Weights of a small mixture-of-experts language model, trained from scratch on English Wikipedia.
Experts: 128 experts in each of 13 layers, 32 squared ReLU neurons an expert, 8 picks a token, a sigmoid router, a shared expert of 64 neurons.
Training: a variant of SOAP for the experts, 312M tokens, 4763 steps.
Below are experts of layer 5 (counted from 0) of a mixture-of-experts language model. Rows are named up (a neuron's input weights, with its number) and show model dimensions 0-191. Each number is 500 + 25 x the weight over its row's rms, rounded and kept within 0 to 999. Numbers have three digits each.
Before each expert's rows: a language model's description of what the expert responds to. This comes from a sample of Wikipedia text that the model never trained on.

# expert 25
Nouns and word endings after the or a in running prose, such as family, species, war, guerr-illa, s-ale, contain-ers.
up0:519523529493498521524514484538525456515465465478470487533506499490531474545525460475488501492520543503514472504491561514509543487522517509506480553505504481519527490509512519488459495494512461479497525513477446471500496531528501506506563477458496525500482465485534466469476531467506507494507513485493473473458536521548494480496508558503460515455501523475510487492527504543501476461490534529515508511510541514512478520496537471517484508514463513532489492492493515463476487510468494482500462513466483537533488503494515456507466495474464493515489486517569472505479491513433500502
up1:495501486533502474516488461509508517514514479419479514532457507457490535472502501485537470469511506534511509497485490503541514493493508538463501510507494485529490513476495537547558504517471513509508506486555462523493526564500494500507513517509533491497516484535496518522474493551507488500485529529535543485519462481488482519482485516461450478488507527466461504495496466500524498460472532484505504478497476483487439483509479492491531486493539460489483529474438494494511482510487464509488477537479504478501483516475494472491540542459461511492470488513491482484560524543467501493
up2:531503500481505511553527518531521514500482498482479470467495453531461497473515518451466536498501528470482509457524516497544484555474504522448506482506473533469472449453474505497521522505486488518496491457526460517520462506526500482550505525458493518487483512499490525486505497496487526509505455492490532521538558499509506500466479495470476513475533475475467531457510528469551532521519539500486509510493519523502514546536523512522521504537498450506471478513499444507469483473514526487500458501458506514498495516524516495505472531497509494489479518534518483506491506448465510476
up3:447474516476514532546505482505497520529478509479526493470516510463453514498500493531515487506528467479532503455500462502492512491465501486509523504549504531488520495513519527553493492494488547499512549469504472520522534562523493465485510498497518520455468518494563508461505512479520485468490510487504494486502456500518483476469539526493500428480514492529500529491499430493496475504519500500503488506510539510496493534505468492494498535492498460494454522498475554486493471517518503525532524487460516514497472479461506448533537512507471515522483503539498528494486461501473539551
up4:502486543529536535541455459452536497538450496515485517507478508505518515488464471515456494518482516536501523471530522525486497451484513496487508489495523501484506487525527527528538534471470540465513500486496473471503529570494492509515530462539541492478491471489487488488501468524488526481509522420477506471493541489531473479522510523497471536504527473486487484493507519481499530506503493528525509468509511481492508487458532521539483512494486490501516502499495515486528480480518482471486468488500473507524510459467497490493451538458494517523486474460482517555507540550457506517
up5:484505521498536508523507504491431494479499505546451486522516482492537477515510505492525477508498547470541491496525533490539545455472479498461495478516552478467477448500519565502505508506509505516527480458497499506501523545503479500507557490479441486482534494498476519502532501530464523539471495476483533540470520494471493490487505518468499516518521503488477470501463485474505525520480500482507534482535494488471482526485497463487508512514542476509511470453501455541494500537465510521556490490534523509490511536441491482498500504493486518536487485515478490546545513484509481492
up6:529508517542510518504508502516516512507453516474473492462489529528529485465569483484488473468498471491529504457510532513503495443502510506494488509548466503506509503510502508497548512509504447555509499523488458497482492532518473493488519545511485529493502478531538510480520483549485514519495511476532515450481489501542488460492501520479481521500499502532488494495522538529495497507524496522471572486543492518503477456490507485529430555459532470483491496503498476494492477528530488496475499509490510466522487454509513474520500533462464540528463501513471479460543490473500487488
up7:522498492532526501575487505514453575494458486530486499529501514511481499500490470539518503517475522484495493533472502493504477525494571499526466501485505547493489473507509534490520494454467524525487519519499497489539503497501478514532556506483483510442481515469514526490547503527506492522488496494520455486523497475466495492534530491518498477495522481445500527503452461492516458516508519472476463473565459497545493520488466513521499508507487481524494481475464495467481455506495544513466515512472550466477522506503509535489509522514496507525544510472485469500494486473524503488
up8:527494502534475496511523513516490525486507476494480495477498533507443475533553481493470506493506494465526473502482522474513471534496538545440501503496551495510523509535463527527486511497464468472472489504512546476524524519498462506530522511519465533468477528458514489513507470530483459539481511475504514492479488577555510509461483549486482488488478474519507510529458500509526502459486484480482519511518514490497458503478500509522470509512473470526474495470472473491464523497505477485503480464517559505513542554508495462505510505510504539488530485489498534476477525508449521487
up9:506504490506471494519501529547479499483482559498493494504506520525500468467496514484520487520521467472505479520501542475499497505486515505470491527558480491489507462514501517506537513444462531534496492486501485486493509532507461521471522540520515529522518541517514488501523445520505483561484469527503519511498481543494527492500505483507476450503519535530471484480495488484472528482519464503484535480515508550473479514487453505502508514534478493512485476449469518479496534586500473466543442522480539488462489551462501476497508472493484524517480534471506495515504529509515490455
up10:486476495559524487453499544512461516476489484519502497478512498474522467509465484497543515476470465490480473458474489535513519513515504536467516468471478536495516510485523499468489492504470500459566492453471488507489499531483521466485489512472440483483474485543515509451480531527512535485527479495506521519497502502500486520456502511485468470522522495499503545486509509479548500466468529515482521523496520498506506484524555482535544539561477439476501496472501530459519506536499537511512534519469509474517516474516543473546507498474505525501470509489530510483505515490496486499
up11:523536476517557497514525519525487486500477479507468478503476466509486482492483451505522513498539450513564487545512493536501456494431491494476488492500524524481494500529481521531566445484498460516526513478494511485532545519482475488512515512507549480466491526474525537502481495544552482532531525523474497500502515504522507502503535497491487498499458511475490475515481482501479460503518484491534488507478509529487488511490497501474500532572472505507511509489499484486467478551543528515494477516475527516496484496453472496544537532492495507473511467502444495461520485497471484472
up12:504469521486485509495531500560533489524482439515544501521501460498495486485526498476501510485479509469537477489559503493489461537496513540493478503497484517446484466485503534530516462521487486510476511503512491524491470556493517437535526493517502542466480530540525463506492515526523489496529507484511546500538505537516536509479522475513473444477569499491497528543491450517554472494510490485493516485527512513541498484501497529535504530529461541492482496471492500476461496480480511506479506501516516510510525493508509533490481536497473494475467498506490474512460450537504504484
up13:479473497492425526506481512502496504549488480493488497474494462479491522518494468476478431533533482484442479518514490464497486499456529515491530518484496492507521486517485513528484494513541478505528537493518477560466473517498539486516559529520499461495528511506534506525510509540500478521482519512511473508489510515495511462510468536509453528481491517485492514528548497501534497541511527439510503487522504566478471512465528491504533481518443483509504500500531488513491500535508444552513500515494475532481494486508496504493551531449488518475487494483471459486509478505494501510
up14:497535535520454480503523525510545499489484476489563485496507487473505470496527509518509481516476482488511487501511494516512519491489498451486522520487493519484520434485512527555517474533480470487530456525508465474494518536495550507508525546460475502519514485539522453449509472459501500480532515544501508482540506536499450487517495502488525499486487541516462532537532488524521507526517468531453464460554515483476525508491503466505476499513538437489476489504493513514522482501506503500482483519478542481517481504495506495495514495482439491525490479471493482538521494524453470497
up15:525482477525489467506470521558510525489525504489530503512519496500501472539479480499529505499469495546522457486496506471538468490456486499504481480494482479505509486531493506467539508501452519505503482490505454473511488535469501512499540465493481474516508494500497533516474510497488476533527501472484477496483435491511505508477490477506530469472458535506475526539473467506493550512514519497474539557464503488496497482484479544519537502505433522529514474489542552460485483501491504506542488503489516549522526511454525537484561491500523504485452451491528484492482516511498456529
up16:502479519489518513492505484532481538494494495495503486457478533522470510503499474491494487498513477464546459487481524497529506494481536513493547539531527568542558542476450495472505502519513490492472469477533458508509477544482481502528521525478455513518482520475508500541514451509492530504495493469484509479455510486494477527474478500468459512496518500465483532466510471497456454543471498462476544499511476517513509533522501458525510530503540451506495483507510479500501468533498517526495522494499514489577499528482475525525511536510460548501490529526508489521490517473494506511
up17:512489480546499463482488497561481517494443477499457538468472519484507484484511504516505474499482525505522507481498511504489500520434522519455523528511499474438496505512462475507506496497461508484498478519532508506495464514473477527451530488510445507498505520554505483452497505488473558507480562490488515535527528498489541465500520501522528463489512495491452518562455534522493511475490499526521528485497488516521518505472474533505509520458505513521490499483518498485512483528520477492539505545489521542530517494505488520515500531521508462476497485488498522476512573470481538510
up18:504469504524474467518493547498456511483515469514545466506502491506468504543504493550455493489493516511538531525485452503530473531501491488488509524532480505489505479509493511502470495506454459518522498509498511525511494491450481499556509480471528475457527527539494517488479549502540533486529526511493507506497492509518462524503485481477469485500553471512492506506479503503523520493501505532512516464513499502542446468495509488455530509506458505476494530520463516436462461559515493502524528458465530426519479483493496481497460483502502505537461475474467527489483499487499515516
up19:512489504463503460510509501569505459513542534458504473483505466517504478483559464480475503472502505522463483488554548519503471511533470538472459514468509501485512503503512501523557481531472486477473507487506487480525499517476481488487524549490519502503483527442500511558473469542468526517533488498532483492516454544492548497461513521496497506503508489497495437504506513508518510520507505464483503487502474466490492522472500514542480513520508493493522497450505514497492461514503480488492471462481564522508490534523509460453506527491505471514519466510493533510474460530520504500
up20:482488488527540500529501496502491570512498490490483452498519534459496511498488524435518478500515517525470512478455475556499500502464474477464474502514457520505507515474501463524508507475512466504472478495513477516482498482531536481506512484517502452493513509552532537478533501502505513496453539466480499521490474500477504520553505535480501457513516506510491476500518468523504517510496468502538516517500503442508500464479486480485516573521479487466492518584534497503500515536526522490494487526524492532510483458500497519516464544476508486524465536518481439523500513498505517497
up21:502471507511473535525467513528479542478463517552472552477486482492506481468524488480486502501552484474521521500456523502517482534478532439495519488478511495489520484515478526550503496509446485468492527500488514500517452482500528529492494529511507530490482487473533529477505503525499492511514513534465516496544537510515514493526523518501500479501460532519478526509459465526509454523515526509478507555525541482509537554515512489489506523508503433510475486477475570465505486497508472459467486497494522500474504477522497495503479525492501470496498513490519471462465512439488544482
up22:539561495514468513517455493520520530531475460473503492522457526479532439491507439509473513484541539494533486481513497512534519502521530502483497511521488460528508479509524520493523496483480490476520492485525478460508484493443488489515553473467483493504493469510543503488501496508520472495489494476489498493527476493530455516494572526517472490484505471478520511495533501541529516487520486498506524453534464455497475538504516518532488527510533461491480488516478531497512498495534429468515462500470536524501453505480506515517488501472489525508505442468492505459495495502469501498
up23:527470490554451522542512479535502483505517511513496519536458460485531517478520488498478525444483507512517548518449489524453467460491455525501497487499487545478501443523513496489507499477537518499446505468495485513483521513476513546475514530523473493501516476474528477499471516535521536497485542452512500534484516502489542448493483503512507487462519477501451501509525527467506475517499483502457506518550519474516492451483489500511487513520524493499537506491498486460451496543512483480503531530502538477530507513452488513500491473516512529520480516492472495502544468490483492470
up24:498482497500473536506525451469466516481503502515491515529485497499470504481508503484461527485486506473524513482498539521510497466420534513507531524507488505510535456505530496498541541521530492538476528464476479521459494566520502441519528504462527550482512507503513512515502515509503431497490483494534495532520514504467463511500516505507497485480532485488516523512526499516493455502496492480506514499532524556481496519498518498532524522535476503529487492523479481443414488478542495475465466511508493461517497507490512532519481509457482518518460520484475488480519499500513513553
up25:488440552504487478546512499526457508477474503463486503505518492523495515540531523498483541498533491527472526470447496463464526504463489463517497465569485502492507504475496520551514507539477548510516518523491465550517501527528481471499508500502540450462493522490458540496502518514521475527526546521482511523482483496461480519499516493509460482468517497491501508495523475514531511519481519492489562511522552466474506485455437450484504502537480501519468509527528522475527485514507481509507516512487522466511486515474516499477518503491506509511455490471486513505496471506509528529
up26:532469509559507519518514498504471527504522489515512515541471545473453480513534524485449534511508485488511484475521473531535460479459517493482459478536502517479483499488545495484518513509489470529521478499494455477493480546501465500534530523505481514440499496517503489482494475505537549508517518461496519481498497493521501550505466512458501484487504477509454520496496501517523501514446524568493496497504498493480513513494507511515480511583486467498494518517462504455511507486509494500503471505524551455549504513442527488487484524472511531527450497528473470502511510516477503503
up27:518513442495526483498481519473488512499498541492503495475520498451489464521523502470481504520511511505526505493503478496509517490514539530486529475523510462499529483552491530484519494456516423511481469494490483433495523503548525521558547483482502489474496528482486511492510493482488498543534535444520516484528502503470506506498455504463501509500527478540494546553489489510495506498479510511464549515477544528520489498451512489507452519515461473532524498537461502461489526539508489545469482512507484518491490491455490503495493471494481506511467510507534486490459538463509466503
up28:478530482457507516463494516503504522468463530459488439520495524519490472490488482489497514468493519504506515516500495522518562512517549481475534481528480509501497512504498498510508505517445483499538522494559458505534525518499501492477498512460472501468525480479534546536523489520518506489500503497465465483509500505510478499527574519480488469480494520470478540513509529525508500481471545492463516506509515438440523502529502524555503521524532479486488491497509486475512479503521475491480504509467493509505437535493488487509550507442474498484509486511471510455527472490473508559
up29:491518549562500512537517532550492494548494539498472513504520489511465473479484502504486500443508501461520480464477517497521468457458509491499513507537520484524522487522482535512522498487507524529509524504481488506528498490502476495500480530463503501492447473512456520521485410525574471498512521518443541500469465526524487499465556505466552473514480501519497482489522494513481526503549515502494529525528497514529476489498500522471493494488495472530488487498537506497496491521514514493486508513500503469500520485451519471480488527561475472486468478509541498505496484478479503521
up30:490473512508525507489505464559487557551474499526527487508510497478512491522544485531482500492484506451534493504492453496529491522478532509505498513524513506504528518524542478507537474489482490512459498471487493495498482493483474501532529478473537525501521488513469486500506468501507482516503513452540566477453491511469509473486514479486506491492488468530485518508524464504542488507504480477486526442536480486496474521567491480511475513510522492505474559463464491448529475524522480508473509545500539501536515517471500445502534543473465516529476505465504515499526538479471473488
up31:529490556514485497558477472478526548496480485482519489537513497484505525493522503506462498536510452496540499531488497501484483513454467520495484463541479549493510468511456468516474538511534503532514476447496474484495503513511520471556515513479468485463488450482507517457517509493525512496476513480466536513510517540488481515484508537506512543512509467493472532453490518454477484501475518469435475496536487502456488527494507474518505514540523503522493527513495496459448492510515490491484512510495514511513456509493509490466499518524521527557534452467502474535517515488493513506

# expert 5
Mid-word pieces and short common nouns in prose, often after a or the, such as g-ate, st-air, c-up, population, land.
up0:526439531504478474544483517481515523479513497516454512463526512529509541510489516465511464501521452516502490523469499529484474520503485530522531510514443445499493499508539519509516527478481491510504527509474493516525524566489516494525511490517490493504468519492476485447444511507504508469492543471516495508475468503480503464524497489539472492487515494503467513528473480492487539484487504499505499497507545462516507482523524556501495480519474480494440510462516472467474482510505464486523511493444509565509483565471491500498548489506515539506521488506486522492499476487511554543
up1:528471476440475517531496546556466473494551491488492525482517495529507470496511477502496544483513559485477464494535485500544486492502539524475526560497542509530530454501525519501533491522521505477491512520524493472520492517508526504533544534488514512485508514495481517499496483527498467536543492505504508509507479495515537499486532486485510479498517518496523455489505457490529521540422492522491484483492535506479455462418501477513508487498564491462500466487527480484544483477506513491488492499531503502506504517530478479477489478504495493512523464478478477474471467491490476482
up2:506496525521524490528452488474470494430465493485550511491529480489492497495529456520497531514528491487498508517501486527508511478504486480515510526472481484549505474494501533491525540489470513513512488513508506530501523494500479461547492477484491448523488468493522448472428493508485485481484507448516470486479527520479489503478489538434542513489500507533544536516486484518490569529485469483487488475556513524489548523497482515541512495553477504524498524487476504465520495537490482529513486474492510502463520533459490544470502515499493487511541523479486476494463510501471479512
up3:532503478509465509548506523583487504519515507470473473477498442542540469503534500494500499510524522513524524557501532483468462522508514480512502488553509489471488482530526541546493547484464472468499531514513504513523502536484529516528504485492490480501533491497496471498517472504536485503486474476477467491518459517488477522536499518486471537453527514522493514503486506450503480522485511491478488511497486517471504520478517454529515476509493482491463455508506483501451480515525528495535482479517511518497484536512453484462474493533503511570508503537472471512492495477492544454
up4:497454509537483518526523507516483470439552514500469513535518504494506462462520481500520510498540488509484483534499492477470514549493514528481520488505466525472513513505486510541518551502458493508469508490479516519506505528493546485464475508447500501478520487465474502520485488515515466503493493476497493493504534507470503518526517494481436512483507490487509519529475453517510461538448500531502481538515524432548485482494500527496518504531500500507504470506530464553489480525468517516504482534501477511419540474547495499472536519508519489500535518467486489504495494519504446473
up5:554534534484473531558483476516517451515539470495492531463524488531491517490509501481495480517540484498558531505506532487483487509528501503542506503533456500498459500517455540504471470472469521480456555530515481494483505514486492496529529516516498532473533497457548498488503479509511479482482480499509496485497527492456502493529543519499532533461463498524476485534463512476535490445484542527522502493485537506497481494468508519506513500480487517536432518489488517524490478549514505491511505482504501512474479495507500479496502499495544506556487439473481462492469510478486475504
up6:517495533493537486504493516513505507473532507452463528517539491498514443492513473490479451498477550480484473509490492540490503546514541503493493483513469484488522492546512513536504486489468507457519551510516539455522528495474485546503510504477500539473517440519498509487489504470491485488525489500495517476533467522508468473489523477502484504464498505450483507475481499519510493529543522494489530540482506463519487533453502469485550533522498451488517496532534562462529446510505528482454524530486501482499489497502514469522517498502475519522483507519524472516468449475522534495
up7:492471514455491507523510468460533541463492526502504463517498493520509534507512474513450533460544452503476473529478518540511475491423511505491482523526527521534519525482490469528507529519465495496491536500494501534506538491494518507516470500515488471448486508500472495474475482508497550464469544481511516511508520519480501499496484506481530524513449538513454489530475506484486503504533469484472480530531488491475490514474468574534483539501495491488518559517522493439506488533472533513505478479503495522483487485479498567496468524489488475529522493538503507503500485521490503519
up8:521492500514509491508521512498464542489536504524498514471528527490485464492525447477461505508566432460520483533441528470485474508487516467526496518481491560523525483513481524542485520544493474521515515486500486471507473498487508544520480521506489507493495467463487534463475494505505499469534524497519491504508480495492524539477485552462531487486474489498507540556510498468496549550513517473495515536507501460511496497487522515526450491500492453489499511494540468460495465493491508504568511480488532497476538523492506505454529507488493485511452485482490486477514494473503493525
up9:490527516496486489491503513537478470531521533493513493453506446503480530511505494476473451505520542478499489508506498482514506487473498458504501516519540506506513462496532568517486473491466515483515469490477477513514459533474522499497529488551504471514533537515530487510454504484509468505506492510538522518469474531492489504524519474529482500522487459503501507489537537505522527489440484501494522522522529498520480536493512482488485513506524528540487479510496512486500457529524582470523470485521494509453492482529476528477485519492479516554459455481415485478486506469525526492
up10:465541516500493540500478541483532479468567504460472506505474486541525483498499473482476502504510499468511523488469519497490510478477484519509502470523519504493537517465491432555506478455526492504516512507533500488543490491481509489473531505505500479499456508497527465489478516520538489511552530476454484505535506531494488511530511495530516561464535515506484496513477490497498539513482508504515455536490514447505509560500495499518526507511515493463489464499525488459468483505516531495533488504460501504460529469546500492456487473497522484496512442509497517511479474474542440511
up11:486467494457517521516518479517471507447510516490455455477508461484523498492521479472475500474503496510517519474464478489475518466496496499490513489497483522502529493525519490475522445524478538503496489514515492477501500509573504477475516536511494535470515496472503525459432513522517494514532481485519527513519501521484453526473545463484480487482481507492518518540498469493523555516526501505494554504543510490466529519516490499481459529509492487526465519447514479463503478552514532519466503488507537510533528523495476484540518562505523483492508524467494543476477515463503449488
up12:488464499501504468523541504514471522504521522520491513513531488531444503486489517483528527475507510496521489528487444507495504461466467543518488546493499556498488504538542519473500517500500517462521488520481518487528526512469507483468527519511539496486511518492543503445484492534533478509503486516517514516501498515435506548511554443483522490462530484507493463522480448492502498532494484512505508488478485500474480483490486526501469488572478492473510511509463514486455509565502516547515466521482523514443525480482478479476500478514529471454477511470472501501466500504487478486
up13:452542456548516504449521510504512483499550510491489523499498474519499508527521496527495521508520444494499509517478515504493498509506504527453543553524453472478482486510514513520513522466525471509474520511483498459483542505502534552498500500483445500550512491493534477507489477553526481552495491510503496501503505500461463504491516492455505503487483521506450460482465492509490488515488508526556492507511499473516436503528489487506512508517479510500494505500462536511483528501509477521468511537539516563462520449455481534473516486488504484546460493467483498496511467507500535522
up14:482493478514505530466505493545507570519486494460515470504552549522473523484478507484486490471530540501505499494517508553482521543502484501468536517494476492524516441512496520520496505468491500550477467547536493495484539542464485562507512499468487500439531460495518533467519495494518536514485500503534506499518489525524483513477530496486485496495501506507454493514478500473490526537489515510510493476545494461470485548457485487517495492480496460534489524529504495505486447515495537475471492495474486516474476526483436458496465519511489490516497489542527497534476488510472512514
up15:522450495505473488530481449552516517463495488530494532494552506486479445494531526497523470486527506505491458544508498496496480548532492553499470517514497569481493548459506530533466497463493503488450517528494534520478508481508501470489530516507494530497473509502532490508474475516507531461485498521501521515514469537482507521504506497442502510475491477523500483523506422495507513528481489481517512476520535492487507492480492532509522465489538488513501517481547471489467472522484475462518448518495554521471505485467500458495531518497529499506528514486475491493518524470466521491
up16:503491510476522467513502503533483576466511505511485493477470491514496513486462495513532526477527474465543504518501523481508516535486512493482517515520463558549537517505514540520530478502501501494519500514491504507477536496493496521501523541509466514505495541485562475492510453527513486513515507492518462469472443466466451523523504500481531473528454513501488492462489455529514527531459469525498496544527554482476511528512445495490498468467478493482477535474467507528488460502527515457490487514493527484505510495484506477497495495487498445520514510502510431499518521468482510532
up17:478512519459521452579493500483512514461471481496460484489510456516524507509511481531510484489529526474509481511502508519494453490516502494490532515491468535496490495507512531476486499514534488534471518497557534528494500467516529476488497445530470535480494513477472488480506507538508554503485504509508501486469489511460495530512467505492475509455547477492524493545475483476522542484436460468487476520560546548517477442488487493541505491499497508483493524472495496469506501508497539477483487511509470490492494520524484512478530554498552505492486520459510466477513494526469504484
up18:525508477490531521474523499517489487473538497493429494462522522499491519490539507478537502489537538515496498496471538525481488468475481524461528495499493476470455518490472542492487520506489489495467490461536555487511492505473515500532531473495463495497505530471473497467503495509521505526482520519476500490520463476492452466535496499475551461501508528504525455524459534523534489524501494478537514517507520470537492495465455494541449523494482519495473482499491507536493569491446514460478486498487521495514524518506488499502497452470526489564522518532498554494521502514484492513
up19:490491539522468499460471502483522513505496501561525479478435499489518540485526472471506487510505512518546499490483502482487500529453484495516488481522517508475542504502543499533509477462454470502438472500527480510480493508465488531527547513464515462463442497538520529471471496504469512487535491470494521501465541523484524547525494479515477512522549510542504517484483471484495503462489464519535522492474555522533496525535490476456525508553446503503510507476463516522476487513497505503495493527469495483473508497503488482504539504516491527512476527477477486511527514522464508504
up20:502531494434520454503531492514508479494492527523492481501521479548491464493470485467502515487488473468535491531558525538536472524457473491506474517519466527504528436466506496472495538486481533531500532474528467543516468499512484521494544539488534473485519493483541481516529486555507524506501527488509493495509498488480490494523455500463488524509452528513477518497500500475507513524454507498480508507486491497502522536497502513506469522474534510486516480502537497496486411494535539544529486459512457523467505502491478500467491526493546490504479469495487517500484506517499546483
up21:484495496527515480495509452491486448491531520456510510496503493560465502494472499513501533478487475479550509522515508478523472488499495501501541509509515540495526482520490523537487483503474487501482520482529531481507518521443497479478578545450457512474524529487516525457492483508575484536511518470530519504519517510492482487516504479471505512427507525497501493541501473485530495485486532484496491532517492481492463487498494534528472530508469476505480520527470514499517494488524520542444489570474497519485526459482476509480501501482464492503520454489511530469513490505494455516
up22:500472507545495502522496458494521502493523514539456533479519496526513477512495499478510486507512479510478495474505502459483474488477504502450509520516526532515489508532581514474503446519449478501475540498509455499502510520475469510497565491473505495498556510483508517476518514513443489486504486507498474512516519509492507517497460493516443534476536521522512550477484473480471497497500514505535471526535532485511500522494451500518498461478516522536467506483442501470474485541557505452517505494474523508519466525513523527467464539497489506528489468451510473502467531504505494497
up23:546436480490497449503493512479504503471535495477488521516553512505518497447532465496511497472558501487528536491500555524450497529492502536468449497463480527477502531495496528508521518507487495504488506528560489507505505507481485553518483492492493543498520537464479478495471540579513492496471488477517508473498513537521472480532500500478451506506503552491474483503430484518517479506481487480499514514516508501497457489505514516511511470499516509486473500522493512526498441529488467466463479531493485525468507481495482459458511509513535480539519499494487514491472489529492479482
up24:503484506512527514478503477533438486476531522507523484447486473512539490508497473448481505511509491511505498493477498495516497497495507488510478471465469519485496512512548497518496497497489463492460518508467510506531560519549537494506488478532510530477478524473482523449546503550483496531553478489482504488521491514487486517520518541474502510503506504474579498517472479444546531514487496543468503524443544480461535494470463482497524478533512491506507536480501489490482531513497518473480458513482522508483532515466498511462483508565505497512478467494519490519493496518506443518
up25:495484508489504471542514466496520517493457514500487484524507483489512520513495477532482540485525489480478514486465537526510487513487507489559490471516460491469508517481497472507548497482485526546459481515531523490485509528527514512464520522512526477469534503476507529500496513555526488497507489481478418516540498522461496534537481484486425479462497509485492496421485507510553532519457484516517501511477513445491470533544460526522505483541483513512508525512511484498466486534499485502489499529480489496457479547475450505502524535493510465492501521501479485485492465494495519487
up26:493485469540558520522478451471523509494466535521456527464545487515494496475532482485475455526544495467492454506526532510456516472491482533531518489516519495457515483505495500543494511477509497499449570477510501514535519472505507480524500498510508503478495555456522516486488539509540508493463510491486507512504511493525505477507492508499447542497527497505495501533574462480512461502489499434487481523498528499528464509464502486545434480495478469522504488472515519496501484544504505492493470507521466491475524513467479492472503505486474489536509515490524505496501522521508524506
up27:546478489481504506529502527440497530452518502517508454520509502521522489479487504535496462498483497467496497502499541497513531496474518519480469510500513496491482460480527518531503498531506532498492518510541504526491473536471546514496476458567509511487514483534462521501453518528541501528475516520483495507531506552526490522531480504463503505491549512473495465544490528473494494496453502486526511473514458513479481464464529514465531496482491460472524510485457482484444474481495525523507459521516505471485489490473497549459514528513497485517495494462481505562530528508487451481
up28:539481468495564511533510470527486524466499497496504516516495434507524533516499474474495507518517493472517483520479453467492471509459499480517487498484515467490488499537531565520507501522455509512452493508544514506544575521457508491514523527510502514480529475453532495499483472536510464516484509482484505487478488496493532496534514502484495516521524521508472474482416483500513506528485490510499557514480531484479507522489491497499514479508517510482494528476470521526516431533544522532482466550542488483464532482479478486505484546500495517509524473499483501507525476499514497513
up29:508504524518540473509503491507477509496517485494453496483502503509488486473480506522481491546505500502504461482537489467522522489500515464514532501482463516461495492502496505518477487471489487500527547532501469500524504482531529509449526489505513494486485488496448558483494479501558477514509498493511496499490530535484497491484526473449485529416501512550439507511467459494510502511495508547483456546509521510504530558510546546471489490541476516491491529525458535496510497476499501437511497472521496522501528482498512479499454516498559494506528474498482517470454474508482463474
up30:497497511475516517471538505552528480453550542531511467494509498509480500505507480523507507508524492490499497463531532529457530543490487527496516506498489493510495502481497495528458463490480453459505502529518515456501533526522524534477506491477501519483511506513521518464526491549491518513519519465480510494509518507483480503516514473523479472525516489525453513495482540477509463501503518497508512503533505518480521458515412465483515495550484479489499516512528530515447468524540551454507477457534486503495443483514523534478444528493470533463517504510490469510460499523510492478
up31:484511537491512474488566461514499518487468516485523473472533487504523512539552449459512507452514504505551486488508500525483472488480500487472503484487492518541527512506470483519484494479525482538497520505519518504536484542491516536463496519560489455451515490507517496456502521537513474484501472478502514532487519517516501482524471477478506490494499477479470557522499499439510490523500541537479507537526506491484502467454485490530484520515527549519480520541499510447503439520531483514508535493505476471519522473505509461458485516494487494542460480457514515505517482486510479500